config.toml
d_expert = 224
hidden_act = "swiglu"
router_score = "softmax"
num_key_value_heads = 1
head_dim = 64
vocab_size = 36089
norm = "rmsnorm"
norm_place = "pre"
norm_eps = 1e-05
qk_norm = true
attn_scale = 0.125
parallel_block = false
Below are experts of layer 6 (counted from 0) of a mixture-of-experts language model. Rows are named router (the router's row for the expert), gate (a neuron's input weights, with its number), up (a neuron's input weights, with its number) and show model dimensions 280-335. Each number is 500 + 50 x the weight over its row's rms, rounded and kept within 0 to 999. Numbers have three digits each.
After each expert's rows: a language model's description of what the expert responds to. This comes from a sample of Wikipedia text that the model never trained on.

# expert 15
router:520535558503508510452435481546502528542491533508552444528597537424506494622522556481459530639398520507504532488521475433513405505453517572616506506543553496577409448479
gate0:559458556524509475466571455495507497599516501551522526411430514551438490459510506430479480480508518499556452464544496472473395476493602526563472524527532484461510532551
up0:449502544470432546541520432685404511465438511500557536546438385418454551482558522410506446485488442466485442513503522488451529518551526458547516547549483432527520558502
gate1:470513562548457524472471460538487557579516570520515403469534514549474472454524512412462471485488526510538558568538463556490370458513469401508574456557545435520424459424
up1:478495520478503459520419460373544484434560506445437551417503408479485592566492442452547497421504566482475491450459531480505510575560522456489432470437554485551439465464
gate2:418470613477561388522475541484472553491524469569564527522476446468475528480559434458499467474458379560480579393530441544471439460544504444531477496537549478437444519507
up2:457484450533418575540570477547461495457564517471497484439570448469550587510443576482568461522497469527377649474480479413519516473435469564481503440512485506456362527477
gate3:561507402520553465534433500500530497552569507528606582479567529515478425562470475512543502565495462572528554544519537553479488536494464494504509468575534444569480495535
up3:493494493485431578411532535473496398481489567506409456538530527508549487437559491581498403472539496507618468500477446560533523497466482421512524492575482577534489522528
gate4:504568412422495615432561455550514595562462552590593507483572447494528419554513481511437484441533533490434458511564518509487417564575451500436501512513471527530420560497
up4:439515461426546465535497478535501551494512432502484475524494554472512532474537504433582492423562472564470431422470424581461399504509562572495448478516454517560493518535
gate5:606497518451531510520492526448415528588541489527462496513516466533447517482548633436445515483505444493492443402550460391492538495510429523539502491587508522465491405521
up5:495605507561429547461550472558464475468521510506482562496498455508555494403548585513441480478526557578475526462579456517474472461503454501503469453479538461562405508507
Description: Pronoun-centred clauses. Nouns and verbs just after possessives or subject pronouns in narrative prose, e.g. his family, he was, her people, had us.

# expert 24
router:504559509557400513431479494527426432528510473447653429520541545520544524517433566439529528532471482510538482557573432445425526529524403578533495563510581569557463509365
gate0:528495487494505554558573497389507573463417556473526398538498623425498513544514513513528539438494451473409470415528449594554465527475539518519439438511463555532535497411
up0:477451502426556593470443477491534439515441501467495449630509548528493552528546559523453459490520505511558473521459563518640464439517458477488441479612515482547426415474
gate1:430580511552499568468426459452455458459506538497469595448502453420521547576549436518464507442585446465387483444514512467454582574508537549482497571469506545476496532574
up1:446473468513468523499482532489544467443410552490603528430455494511486439488558557523470553484545523535491515486560594517590469575510490496460413543546507553437445491484
gate2:523578548545408442515543480520453502452540443477596557471503456448533499540488549411490522529532491563570439533515442533493509487513590484605386532493426508486526482521
up2:465587473483521484481536569475470521459446492501507507522528460430513523503466490558480491515482514417552600481521508563508550499490469434500590517416522487591488593486
gate3:499488491584502584485503490477543492571474475503382466521547492475502564422519508559476513459537383468527424459514609529565523500490507523535459478496427531543436489505
up3:536512568467517514466592538595501547563460470528524383502541559420635462540537473510485582422519516531496455509479529507515504439542484481497560520461493506581519436466
gate4:555513466523541400386502555474481432533455544364522433471457467460528558534478493398465544547432529461524509531481488488539475489477596459501502596428536511560486395449
up4:458521490566465526464426480562476544492548456488479504388499420411546515517469466534454457537424487576497474449529420486430483455473518505586538508608451414485491481493
gate5:542477513454441460461468402524508512578476537511528435563518578455493514539518553530530462534568522512420494450570534514485468414507424452500470548445525522550501459500
up5:488458494511472461502529525495544488433487476421468498547528484494459417455475573441469535498468511511528507413494472547521480584525561453561465541527572485381529564445
Description: Surname pieces. Surnames or their word pieces right after a first name in lists and credits, such as -sson, -berg, -mann, Jones, Hughes.

# expert 28
router:538527455549488436455419462558524522551453513485505451459590563502588609588535536541550569600526464548444518488544424473515470531544492578469506509493477565501511503477
gate0:485457533563518544499425538495470521504533439448447451456488535502479474500476551604443510428527460500457403512453524469510543520504517501483502460555498504535472481518
up0:438513519498547444347381513485527596565518440556518455418483433445560555516502465586458538546459473502436522484516463441548436545464512554551527498451498490501416477452
gate1:543496466466469411417541523597470391437506561506555479542518531372543526501566548523538463466546525487579572478449412456600501495439498492601547459576545558570527472495
up1:594527410526535558493495431523515486400489507488515563541545412480581574464487479524500580561553401540565526476518537569531506508489466603445596532461583478416482544543
gate2:530558458521540469477597544499511448506586532522493510474477532562533401556442531452431515552630539436572517487495479466503424655522554512596550485530392478593554476561
up2:481430529429487517524474569470488562551514512448554555522479500559534474524487659529435428520536564380539513445560476582440508559489467482476508563476543530472551566463
gate3:513518488413522477432515438444463585467587524485534437466518517481355457480398570456540489506481486495552500548484445528499516495590456425502578476530465430478450485565
up3:500516527406509647476549480492522448526380441459508488541473581541514491533530487471511371477453457510586503560496578538512498523443457476446514498510408433582509378496
gate4:473511529566519509452489495450572439533570495499575501446496458531456522600553401518558473600502532449402464376518392374419486486504523444544478512448525463476491505539
up4:448476526548427522550584458519593516557471446429548582479463575467536481514484463548440516426511459529440504600485540520454511512555462499493488440554470556585575536357
gate5:495528636489485407516474521500431468508524414439437457506470466509477445604464517514545591531442473437404514490431439531444518525539424505490523506492541489577561412445
up5:561528457472523533533529505586449469549416519409536483547392525552531517483532433512492424466510455525516482443333509512447518532474530495558545506503538483533479468529
Description: Commas and conjunctions. Commas between place names and in lists, plus clause-joining conjunctions and, but, while, although, such as "Akron, Ohio".

# expert 19
router:509534500453511423444505512531476479536479525456546452473498526479501506604499533470554558525441482615472498506586469516462454489569479559518550525485510493549451486462
gate0:555481568506505406500632527509459465536526448503503493497486536527414498549478518496447486518478511396489432360532456597449398448624500393505496525407578433474414543553
up0:495500469567477447484471461494521473531532559491551467456453504437563442447565514490501582534458505501468480449500540428427498475503490570498475448497405539483489514513
gate1:534482429408472482467481445457500512490506471589386534487541430494518438507469499472573488577499533494533527477534462580580499521472533523461385491521518522453503607462
up1:478478460488520500574516496522544456543476469486594507525549411510517526456554493507488566473543513516493527416591484555485558461484469475555526567542513433534434488501
gate2:425489498595573490513493468427414473481427496514448547487538514508391525482532494507550523564493458557534460521445507479444494470447437415457470556467565370496410519438
up2:440537554563491417508531444543529496558537526485535492430615522461572410467518554470559494488490475557510442532547573447548491471492486474489575506564474553446522485535
gate3:527477502551423543537628511477528561576437505567495491467578468443409546531382566518476506491474532546436591457509486467486481498503526457440527382574521541552423476500
up3:494462519498446496448514466515493527478543518474516602463580514491434451511487591577465485529485507540417513568464395461411440576569434545444506439485565440504433457529
gate4:523516578567451562406481472499535512476544438400486553410552527476536508573465494508484543458492435566370486445585512532443473484519457466501487471496437600553422524466
up4:532468487585565556461538467591512541437493499468508548442418511412518527539504454585483486592458508607491548543552443534498498466508509576466478495488587511474489484574
gate5:506512538532478475524487484507505410457529503428493538542527541503482526430485584474461501504455490556436470445451473522605509570550539572591608540424582542438519543551
up5:495545521516487397471551540463548519488551491522487428432485459436568506434547474513410470489453534499501554500558559498504514514578448457465463419509462531562446569402
Description: Personal names and pronouns. Given names and name pieces of people, such as John, George, Hide-aki, Abdul-aziz, plus the pronouns he and she.

# expert 30
router:541491520536505474502538479530471502535422558542488469506529552432527546561511539447557580493413407467471543508496488486426516535567432559563423540517485508623528456427
gate0:596460524503591431506511582520518480581461522527567560493532496514439502499520496510532463464417553554421521451468579521489415525612569578541469421472536472487383535557
up0:484395560438547496523404456504427541438472447461544505477555538464491459509498384494482505539478530602550554516452476495501543470444459413472455415531487548476510504470
gate1:505400517595437605454486450512513481554512540534537436555606484458429470530530472495501567481496498482542519505547491580576450482536553559568500507506367510524493433434
up1:505458553486507465572575451526519479486500496555482531524566518496456386507565537502433441517519524555500467546489487452568485491535567476523463416520581508485445518433
gate2:516570442382562463557487549534438557538489575557474497648456545443474536474452566500530530561504501519474468580431520450505455491518530572527565422409463576489429492400
up2:511559494556508635454581528495440469489499519548539504458473454552459490455580519485504541498512444475504455455475542609488454575583469571481496488518522573459446463489
gate3:552441448556547442495537498470415494521481578544493518562613560434401564672553530444542630509551486499551542531517431546492472514451408481483546531548519498471516555425
up3:526521462541434510477551515540513449426529474568406535547583534487489484508450472495542441497473524463473484399553481536566526535517396492465524471523430489555479422455
gate4:447592550454481545496475523524458552549434435600515471504544481489502455470474474476501468597499498431374501491507492492490494459498492462454494521532484499536402492397
up4:463517480409459531507543513531542456549485420475462439538469489593472480446497480534509453444515377569541451539608524412511554530522515551455457493510443506534491513497
gate5:461535543439503490516492482523405423527426501499532471495455462517524592469480369467522526475396487525577501526485517491554538500503511536523412559547491548569498514485
up5:492543596544515496541613508420422582500601516417426505450557514472520392596432510577476462501536466407378509498516398445488456516583551481471477542474494481480456497514
Description: Line breaks in lists. Line breaks ending list items, infobox fields, table rows and paragraphs, plus en dashes in year ranges and section heading markers.

# expert 14
router:521521537559545416529559534444511461563504563455486450430593519492494529561596577408627595534404392534474518576491491561462451510495495521512447555439545559566463385451
gate0:488521496593503490440601502420502553500414439464459514499446604538438505544519504411511558511551412515467496422517424524507550575555549459534526477555471566544567445498
up0:630537508453491469458548526496465442462451469484506433594523501497546475458477507528564604469547610438403548488488515496454527459539602559540596513576481500510490510581
gate1:464550450521552497456551487617571568515526454505483536480387494468515581467531553542545572557527520590428517432439475524517512458571552522542471502492501496583554527651
up1:436543556544463458410537505541507485446471454547490625363388509440589421528507511558485478501454523649397463483573496449519608454535578490515522525380516490451614574589
gate2:484466597429498501471477544426436422470420520490503424486580468466492449506541517424567525488489424550563527571520542567563470566466464573584440491485478549420428597527
up2:489445412435440380491479451458493528557558430511424515494560465485530501495549509466547481504498394443569459530469459504500389486489486417511504441537590495461464460495
gate3:508417451439485469584515443587490490543496538472443552445495551464523494486556498551597420482452427492534486565518487496446526555447510498516547534435506634480590475555
up3:529424537541456520529525534510586490527435504483575562413497593588417508574515528560417586459510518483546433533509489481532518441468580559550473501423465460497485511454
gate4:434541436469450504540542540469448549456498537484474515543474528506440492550527524408472487552516507469504675498570505469523420460505555557599455517560523510615432533432
up4:561544528485486513473458414523513548556483498467480530504506608591547518542515513554471521488543589450400517547482468492504504517447458414413571543470417487448589548439
gate5:497510546620464466560513535492472455515542585440432585544456502488469414446532596483465527491410525585542486479607490490447506505451463506537471524491436471647456479542
up5:464558548530470572486535617589520479569535462505501578482524536496509443400535420470555429562554546622342491462455487520517447561519439586538428459401484495472466577487
Description: Clause connectors, word pieces. Semicolons and linking words like until, before, however, in order, and pieces of words starting with In-, such as In-ce.

# expert 20
router:529531418595475537447431429585422504492497519498486476440561513482559519565595596449488532471468496543500374479530412468521423409489500486499509471584482496547476471495
gate0:475533490453530477489368522427542438420566550536512531453480594547454451529425409544482539494474603474467411461529531510449526419379514488442514493480471579489453510463
up0:626565507490466543517529515392465503428486569525504513468484459567415576500488536451577494556512544524553598460448480500528531521603485487492470501536433427460482438481
gate1:478482421530424445502538432534569437562498497507498552459523530518522439420551408526576554542444506480649512538592456512429448548492458566508418415505484545453504488526
up1:595442437504474494483463500537496468523477575613445490517527496516497550489624499439490580459461548532472456469501428575558501424538482596501521519435433512538386546443
gate2:395534517568602471523435522533535456541520590484504527512510506569510521438502578438507524601509541486619484436552455485475431509580585526507514497485488515550559550482
up2:529499464489465543470449474561465544429490455425432466462572508528504530469589484489462507489455457476486563497451479462491480465393461501470429545502413446452505501497
gate3:545542463486446553551453454501607575447515560535470471564616539460540472491525506541436467546465498551449589524544454495459467532512574604581533503439407517445469492556
up3:505526470418385472435455480434563470500538476526444488577500501479545556483507626469462541529386471429496468457486507494423466454578520492600532529502500445476561478506
gate4:488524562554498457527522523422442524555472515547573560449496408407478538510549583534473565454519489437532401497456524482515439486405515455523608576414502436466508535498
up4:472580486493493473487467487568465506481534483434427498508538553453476437522481496557594484491444402482426559461489492520442519546541503456471529465591575525460438446466
gate5:500542480557590520426482512496571438534490418445475552376456523524462560580471481456476440486513531599496518528489513477517505420456496510509595457497530593506506452495
up5:523473541477535562476599466447506624495541545553545469500437520447499490512507438472512504474591517560598529503474413466538525494548544572535449479566546540515493462540
Description: Line breaks, opening brackets. Line breaks after headings or paragraphs, and opening parentheses, quotes, brackets and LaTeX braces that begin a title, gloss or note.

# expert 7
router:479486506624490414415486514517428514598489544459535469461564552496468571538551558478502612607461484529502494475431467441514438489499501546613501480552536563518514427495
gate0:442597521545579435458426565481472584472455484439458469507519514514501516538507585499401503494443546582557560490464522501500528524581564442507597496517508558474605402495
up0:471478449494473511539501516458590471436570473447481517530466529469487525490524431481496460486465549484472627466528471533501579475442388525469508461509430443512524462565
gate1:526515566461459407439474466533579423484462485441548512483459540434417531470534580473539530508484562490587500472491506567456509500613522499524522393443485458452475451428
up1:572515431446528531550503476485526451474458448550459458507529446414459442431513485533447527522440529511541494636470638453557497496562503505502529512490451522376601481494
gate2:529538511618555531558452498471425576501467503509333515535437476498561594526490533510486484591475535606483564490484495471524451500503573519471505507542506466495493437496
up2:505571525500563549509521551498463510444600432548605438561537467450547458464494404472491469529547492454470431482488511494454455408489462416524557433487478513490427544519
gate3:460484445566415485543514533488532543500406592466545527475518426531469486527586523397498384601551474543536400485479554458547541523415522461608493437512449478434424458474
up3:597575481549500486508441510514431474527539415471474428476527541500596490524502547609490502481458471533482380447440483496605443499527483452442545563522556486578508579476
gate4:547492505471537466526430521593411509500442546464478449541520472457440506567581530633519561501510464454543380429460427386489525434442493482432508461520504529551514555517
up4:454490590456522582575492502550460500482491525454483548617596476525567494439557489515524500589559484403572507464492509480508427459483426472509471567547454535474511429509
gate5:536545478516517506478474516513469499436471447588492519444416557410505429499428485469552497524514521475512516513562484433516529418460565518472368490538515526529414549500
up5:539549450506536436495418426417491525472409443466522468529459520392498574522448583474549473469502430424496505552462581493465480505460494514474446489477513521543509447518
Description: List hyphens and pipes. Hyphens starting list lines or joining compounds, and pipes starting table rows, such as "- District:", Runner-up, Bas-Saint-Laurent.

# expert 26
router:532472514462453481418428436461467569518505514533479467422548559444557576559524471450524483522408404593513426596483494556504545507536484493555498580561543474538476527453
gate0:494514458579504476558531563475468529505519528522535391510506399437547573508485497574494507501548499532492442498584556462428467593494537575511524597527596545518582516509
up0:519534571570447501527477543516545534457605443564447488588455394504549535542543436497511549568499541533485600526493506494485593519592484537435495433530458445540469398508
gate1:537492525512407528452416497556485452519472546496517422496509425507465507505483389526403503548503445565527502498447498471584515470422447524489513464515516472451509515496
up1:495468439470477564455497507464468483587508506457497519445521458428444538542552509436414456566442458471488547392520386526470517577476484515595567472546583407527523487520
gate2:491584479551473565611477486467493499533564464469488445500531431577495519562572520559537452413534502608485503472598597612479579441486536471487493499460543550485487512529
up2:484449495394620460528497464442482631534664422395461435513459575504539546448513536542529495597595454494566482535525637457569462536463532525588574467512444470455516432395
gate3:562492596446518502488512602558464607469545545619515537508456529512550542473523488485545446512383456566501512431509598471526439459522509637508556529464533452466438395478
up3:404593554470506439517498460568489458491531564541571405508581353510452532437471504441574620534513451485459436464532544469414502569383396544451408464462587419582506412487
gate4:514572538529419428487388517448548531467554411524462527449483538453497497467530505435506456466499462478470536601564538562533554448415502479477484474499593555483468479522
up4:474609511489568477449520504566535518493519472574493546579463436404428448487540547511543516499502517428497603487478474532511500481492521600480538500471376435620568463549
gate5:487527537466381516504431443550554566452522545478589510454416465519506557435496545474474592449454574496525443498543465473422443458477480584423438493453497599525491479480
up5:518485468464582516494543488493436587463442510559637481514564400442556500578458500580497452488549595533548399536535470509480523535457569521503478488429533460556438526463
Description: Units and stat separators. Measurement units like km, ft, kg, million, the slash in coordinates, and pipes in sports season tables between goal columns.

# expert 22
router:525492477571472398430427432582429550586519527472516434536548532455583556518570500459527515556554478475470422470521453484468474543518483525496546506525502523564437524464
gate0:493455540437473472459489458503511574551576567486509512461454508438672528539462520508502471497520472499456510491512456439454496437532418499466428516543481476427571568419
up0:495518473443423484576454520500477457515512438592426534470571595574436441427508487518563465544629489460478441601472482536528499570579635482553490406529527560521460533499
gate1:558524444542573448543519550572553469506419489530422456494521591589475444516562564426570578400539474431599421457449498504448461503494584560530569448435534500479544477494
up1:526464495571562569526476489487467437571476486492542543516469463444455550489516473478394606505492517511516473493597579500524461505456475423572470557414387486445589368471
gate2:452553474459506449505503517523545456489435540514511506538495459573491537495476489525493567511506500631562499472510479592519482561423491508454526492462583490490474457471
up2:504509516507562556485515419513457438467483473523470643483506436502580499487506526529540440475492483612534518506477594528442638485557527513530432527457446497450481462508
gate3:479521435526527495408450524505442515447456585475350472471580497485545473555549545493564442567440489479433500506470504530477512417463500422487488491500470486479491474510
up3:545484563554419500505494459501586483407500473469440524549530562467430531529457486461454446526463527576506417465514448519680520554590453519539462509502446458442508573459
gate4:505584558523534631487517497462507513549460497559537528547530549450500542413515448489539562548436480491477481386554494507455550451581528517447618485524481491505473470398
up4:581583493479480518426584468478403511438590569578418464580510424546487410425492395422627501455508527504530446497548537476440508511492535499472477410451495437565483565490
gate5:503431537558528562475535535537491524547504375528438526591599507410479392485509517455519619485487456497486489437531482543549466430481493485461541549497518502510423549500
up5:473429475487541444519492524558530477482451525426532465486416521500481490494535513499547519552519452487419501493515621509448480483536460483568448519448447498463458444473
Description: The and possessives. The word the after prepositions, sentence-initial The, possessive determiners his, its, their, and month names after in or on.

# expert 4
router:537573596504451523380452494540443507489467465534527468509500427458579509596519529512617654532447506542459500485486406456490473556557560585486399488505589472509392480497
gate0:537419616580553492511426386470470509512433481504481543427496520589521549411600476506452502547467524517507533529407507522577470443486487594510509393500505539455476430507
up0:561508481549521447535485492550476478381517488526570501572472504458403519479476541501428487478483524502446480490509413437540493536427563567490501523507489477474497570520
gate1:478462445606473455557554408478522452518498551566526416492576537494516563465473483489543559492447494507449531535467442414360382507396535501470575555489452467471562500397
up1:507546446486471517509410477550454485538422507440522502517604505499452417499427443454474432439444506481456486514496456420567548482494463450471398484469485606468452557488
gate2:482481515536489511456477462476462533488387472460490565533551359530523576552523525516519527443446503447445463460537514516538483448464519559410484468496480495444455547439
up2:478455506544483486400521536588521525590529506458573563436519517479477542429436540457542425461476461589510617478504443535504484522554492487449391534465444432445470520552
gate3:541479511529520501671437446558452494480494459496505442627503546454533500580463546562475485548477466486473541562470571555532512474526450439468497450446496454407411535499
up3:373528433529462572509500493525494511397535603446571508548504494554537553536526457529489422473451370519540563485467498457451590535586428474459512429424495463462488498491
gate4:501469534526575514494462373511448470481562536446438583538329453524450507517529548461448543476510425476457472552524529513478473551453523440521526453501581483542476504456
up4:508465463524516527478566439532580530633596456418505453577481550527490435493486541469549448502505518506469475457503447500461508477438470440406410489533507488485520532482
gate5:507466453459472454447424498475552460472539501566592415431425438498506482542467572526468480534468428447629559559495377499505591515513512477544458556450544536514403546471
up5:463511439490497474429569549505463442433460440427526546476503457493477527520498532527525489523478470548412444515466565572525507500485612517502537433558565539448445566571
Description: Name-initial pieces, non-English. First pieces of non-English proper names, often after a space, pipe or quote, such as T-ch-ombangou, Ch-ithra, Hav-lát, Kh, Z.

# expert 25
router:486512477484432446548482473512411509595532522520570427492512513398618499555499502513550487544449468568550520496566483480529512435538480494529401527566570538488433509449
gate0:583551494511578468568505518581518538499434520522458453484656511540420499451558405544466524517449537589583523559463496461486541401647644377540453459536554493406443457583
up0:500406526583539517446497558489484517483368489538520459450493579471385506494576566545457485549462492505526532612469507524561517491577473424481489500495520428510550524545
gate1:556479422558573571568610541506457546564446470464504482442508414450499458469611561501494540526567488470468408509496521556542517536475517502467485561524466504541456532583
up1:509459578602498472544463416491475524494546521476460568550455456422509384538529470489569410553442559563571539460423533404459469644476479523513512502529520522500517484513
gate2:591524533524413530541484602447495557510481550537476452559500438556508459505577536469503478560388497564429531443474514412507536500564522501484455478513509632478451478538
up2:485542490592518534492521378422417481351574504401485562460480517448460487477439562452485491508484504524429575507548488437564520476523496517477508498468469528595518442484
gate3:606497531541492421560499436413403549620502451551496477453477477530520566521454621587550552542513496515574470433494545480498467530529617505539497523473499552516482532464
up3:496567551426452464454424445463564470509554472445479562522502640434453499430501478509444493515472537534488404538477383465508464547535502447521477510455523386511461529538
gate4:554364427463509471510421461529472509473520540494558487600419528491457437463501416474535438602527510573426553532477487508526469397512445543522480475487431589620528505481
up4:536530537492464517478535502479442534569458546498564509447420580620495534474528561441486522599478481452506605552507590401506545431491577541572527501509415437521482528487
gate5:410525541498409461368499470469503535612574577485463489491544448463443429427595558518515467470522468460473456488516433474538525559488599502503569563531552538490454584488
up5:520479542443495481565517541477464470561459570516496551455567466441522492501492387550401400495351532480503492600574541541406431483436414549471533551523488489422480440458
Description: Common nouns, technical words. General and technical nouns after the or a, like station, city, system, aircraft, law, plus inner pieces of scientific words like Pharm-ac-ology.

# expert 2
router:569558480518541432488420457497442526545493592458517430367535551506503521514620559491463592553417489462502506534523499486491520492484494514549487511498579450491396478438
gate0:419521488550418530447395462425509548498509473468529509469473511675457442478574580501385477458453448495533477482558491474526517499501496516462503501446546423470471485362
up0:521486409480499486470551454494494435463540454526447432496457514471460513563540550429486607434475502557465569606499516414419513554500564447512441503465601453520498517455
gate1:488522444604589579524549491575394490542516480486535525441389624508477448514564552527556579524503400445469508449494493519513523514507472524467440542556481382480393523506
up1:464542553597501529474512505464402551546616470503585530524447473542560512552471520511485514437424459448560538606463440405537540529474462488442521476517542475543549412441
gate2:433470458495414507546534384441390454437472503514514485519471518412564522415467489474525459494510504619590547477562412475486499484539448544472441475517508484493603518535
up2:491509492441491439520502511492569537568457531566523521446579504487535492580538507522510513571473442454427480522515580535578425438478540516551529474607485441548511533494
gate3:537476460568509430508442560576404497563461522546417519495454574501378551478587558416584544441449504484472408463574515459428480469457540470511575445491530484449441529547
up3:552502551454463524516502506457522487530497403524580553575479500451476470483593557545443481528474535575551527494540503557510442473475478456519547573495554436464497549455
gate4:513440524500552411490587490405509577455462551433457578472527595498434528504458548518433515458635466457493435550512478567484452525537487612489473542516508469556541521570
up4:410489469509463493498505578535456461507613495492514459513618510535560539464553438473543511398487484541482452460478441434448425476595560446538459548552580516474480552464
gate5:511476445545512544547364530624556493439492513509533530502489520550472464496477545493460421437518565510417566472553443403612495427584483425459494528471485492485449472578
up5:436463509490516490468518437458531436503579523484568470558483484575490503655498472443605534409525516497482582548598531460424670534485427477454457516514524614464447499521
Description: Table cell separators. Pipe separators between cells in markdown tables of sports stats, election results and track listings, plus |---| header rules and Animalia.

# expert 21
router:522520525501475398449468541551502494532477462451540452503509580490509465532570585417509561507482434546498547407545468494413459474518521535551442535497504478556469496469
gate0:430450488451441591619503501518481390541453436396474592473447546488430511465524476417528485586450470420480611501522529437475453520559506512510469429461503561473433549434
up0:565480475457523454563572494563505437532513399468507441505532453451627506555468463483513436604438490475511491555499519540453537484605522424501510407537459575505467377505
gate1:532493464509482539516483574511445496571496513544494511549536485480517498427541490556537519441523449387550500529548430527616612478504519496519562481483487542487406443471
up1:518540516524462530544482468457465413449502485518530521511548486560472474532474530528498496543549496560488544614456498505478641489446542523458507471523478516463451482472
gate2:539443449475491548477458475575522397473438438505483484411523541568551411454566554485477527452567535571528519622454483478551456487514408546470514602430481494409476517483
up2:515474508511578476421530536572469511495442437488492492502398386481436428444517514459456424616506562471491545471562396476443589433515463480515499525684524485632459498436
gate3:475547547565489457536450468504493463527495530461422414492541575610525545503527550513458478560479439520491517420465508470539488412474527560483468572493571455481492418362
up3:406483486512476473519555494535457605448526581502527451582523557517563387545529506571548375469516527472473519469505498445546444486552482557492550489568516475506517508505
gate4:509533517460503463481520511538469526505485422581420508486513481571487468462464472502480432398468509421442452505535437439558486482491528504455494532429484529429517547468
up4:570487417538525513527486499474516561546464443495503484505514532442557486514470521447445512548447509500426453457432465394517540480467499495500536553434580507487448551502
gate5:449446552492559463585530439502526545488424559504423520624544493474585573544479606524589564621448492484423452393528529524524456455559443520536503498548578599543517619456
up5:544513530573524524474443559474493485497448544589431447486574564465479438543509534586557506420535454443444493574560521503476602497378550507512460510461530494466500502509
Description: Starts of proper names. First words or pieces of multiword proper names, such as New, United, Fort, Los, San, and album, song, venue and company titles.

# expert 13
router:517521518523438466465446399553502493608484538500542477470552507510492554465543480435525466577499479513503459496551426485548411490584493509587501467483546531537476495518
gate0:499446445501430482520495429436525594554512497468495549438539534525545547462469554494476485487478514495466467509541512632543511500514464410530443434468601478469601456449
up0:556474501512486454477421531473487370395388462435435429522535467503507397502541514488544449565455446432541401486529522507481603510453491486594519458446524533547535473467
gate1:488454561391469532460500520477450509497537461554422520443527441468358454544475540442523542517425434437570457545462539465515559488509497475463508458533553487482507462443
up1:398438480528516554541491522476516531508566468448580550432585490455465539511517391487543522530568476432556515551530568405515526517460532475512448481475574518509563485438
gate2:403497468467521455434455547522439506464631430532532616506550443533470515397506452449550469519546526523461443527558542495417454440454467559555530574565516503477486588580
up2:468569451581354487501537526506456435570424516452463478455513516559505587489559469476449447578522492470497514485519589501499528390482522490521495628609505553408444461522
gate3:580541473466519539552578543556466486425478572581506491555542471492393381542528494512503624487451435490503542571449436521525529518410577551618441517478563432468492485455
up3:441501503505453530503545451455570589475450466428491405516553465482497463501428534485514511541476617474548451472457518483515554514525571521491454453520515566420560570522
gate4:584508538443468522517570556507461535497503547553428429518510501583543524544463472394378468499532511535519457470450469537465507515553511453407531581532435585531512389499
up4:430579443523469528481467531574465463521523514527520476512474506477491579476525519447505521445503564532514424539525480488538520548544555560486474482505579405511488551516
gate5:493448459427503483545428452431496567543433487549527495568523512560405482522534543537507498588517474570440494520531580675531509498439545478512518444475417489575434476516
up5:545520543443453534538513573547445558554422478505475562444518456645458487520549555547570518488472525426487481689574531575470538500500452589503514420525585579501485480468
Description: Determiners and quantifiers. Articles, numerals and quantity words opening noun phrases, such as a, an, two, several, multiple, same, most, and following adjectives.

# expert 23
router:499503546573453496463483527525443537524546534517530534520593546499533568553554474462506526565466476507456504507477471482462511442505511554475474577559541595503545518440
gate0:483579397483485532547508420530446456567494582497516493457466419506515504430517647458521549441457406501525571570546532433512517518423505578561499516491510489500567482487
up0:530556548484538405496514517450545548554490533496426436554512487507441452479407552442510501500486544505627470543488586478502405451508542551510555572506478514413455469526
gate1:349563470574512508485469587535595518548427437539462504571493513461470503456540555499571441531472527571644483447487485486511493489513461570451493483507474473469497523471
up1:448443564497488505466560396564477447469490578441516441496405487548477530450569540596483539617413513517529495527463559346475459491514520570464419554542524543461414502507
gate2:429487500514488533460448431516462554440475514486490489639615499576571545511432515460454537513500452454465483472520447496561479512514524469474453477491448559508447527467
up2:471445412457536503525485480523507450490538644443481448513601601559533559488414537452596491448521643483451505437512503552614539548532536441473472477538512587482491457521
gate3:397427511378593448408399526485603477475517478535451561507542577530498490449572491477522476540454533500501495562497460439545466580542482503530443558482536497532441515475
up3:510559381543450547576438421477486470515489552546437520535469571514512494439469536559468403618557545564503439521489564493485480571503461548601515482488562588393456498477
gate4:552547555499546457485534425486445477549454520443544514572410517553490446515504540501527579603476511455422459534434523497552543604510514526503450449559481500540494500517
up4:519559504520561468456437472537478541473545490516534415554448512521493479476512475555500509455497539516518560517434372431557558439495502546437427511541503481523396433484
gate5:508509487516518414519415492510488563546526494541503518399497482495555535537530448479489453563472514474404550488505489618465531504533538521542500436486458520559482512509
up5:515527492494484516476472391559466425439539489556535449497447520489461419536598447468456609511540514481456426508481479560484511568454573506518528448498492555535538437444
Description: Relative words, word endings. Relative and question words like that, which, what, how, and final pieces of ordinary nouns and adjectives in prose, such as gre-ed, chee-ks.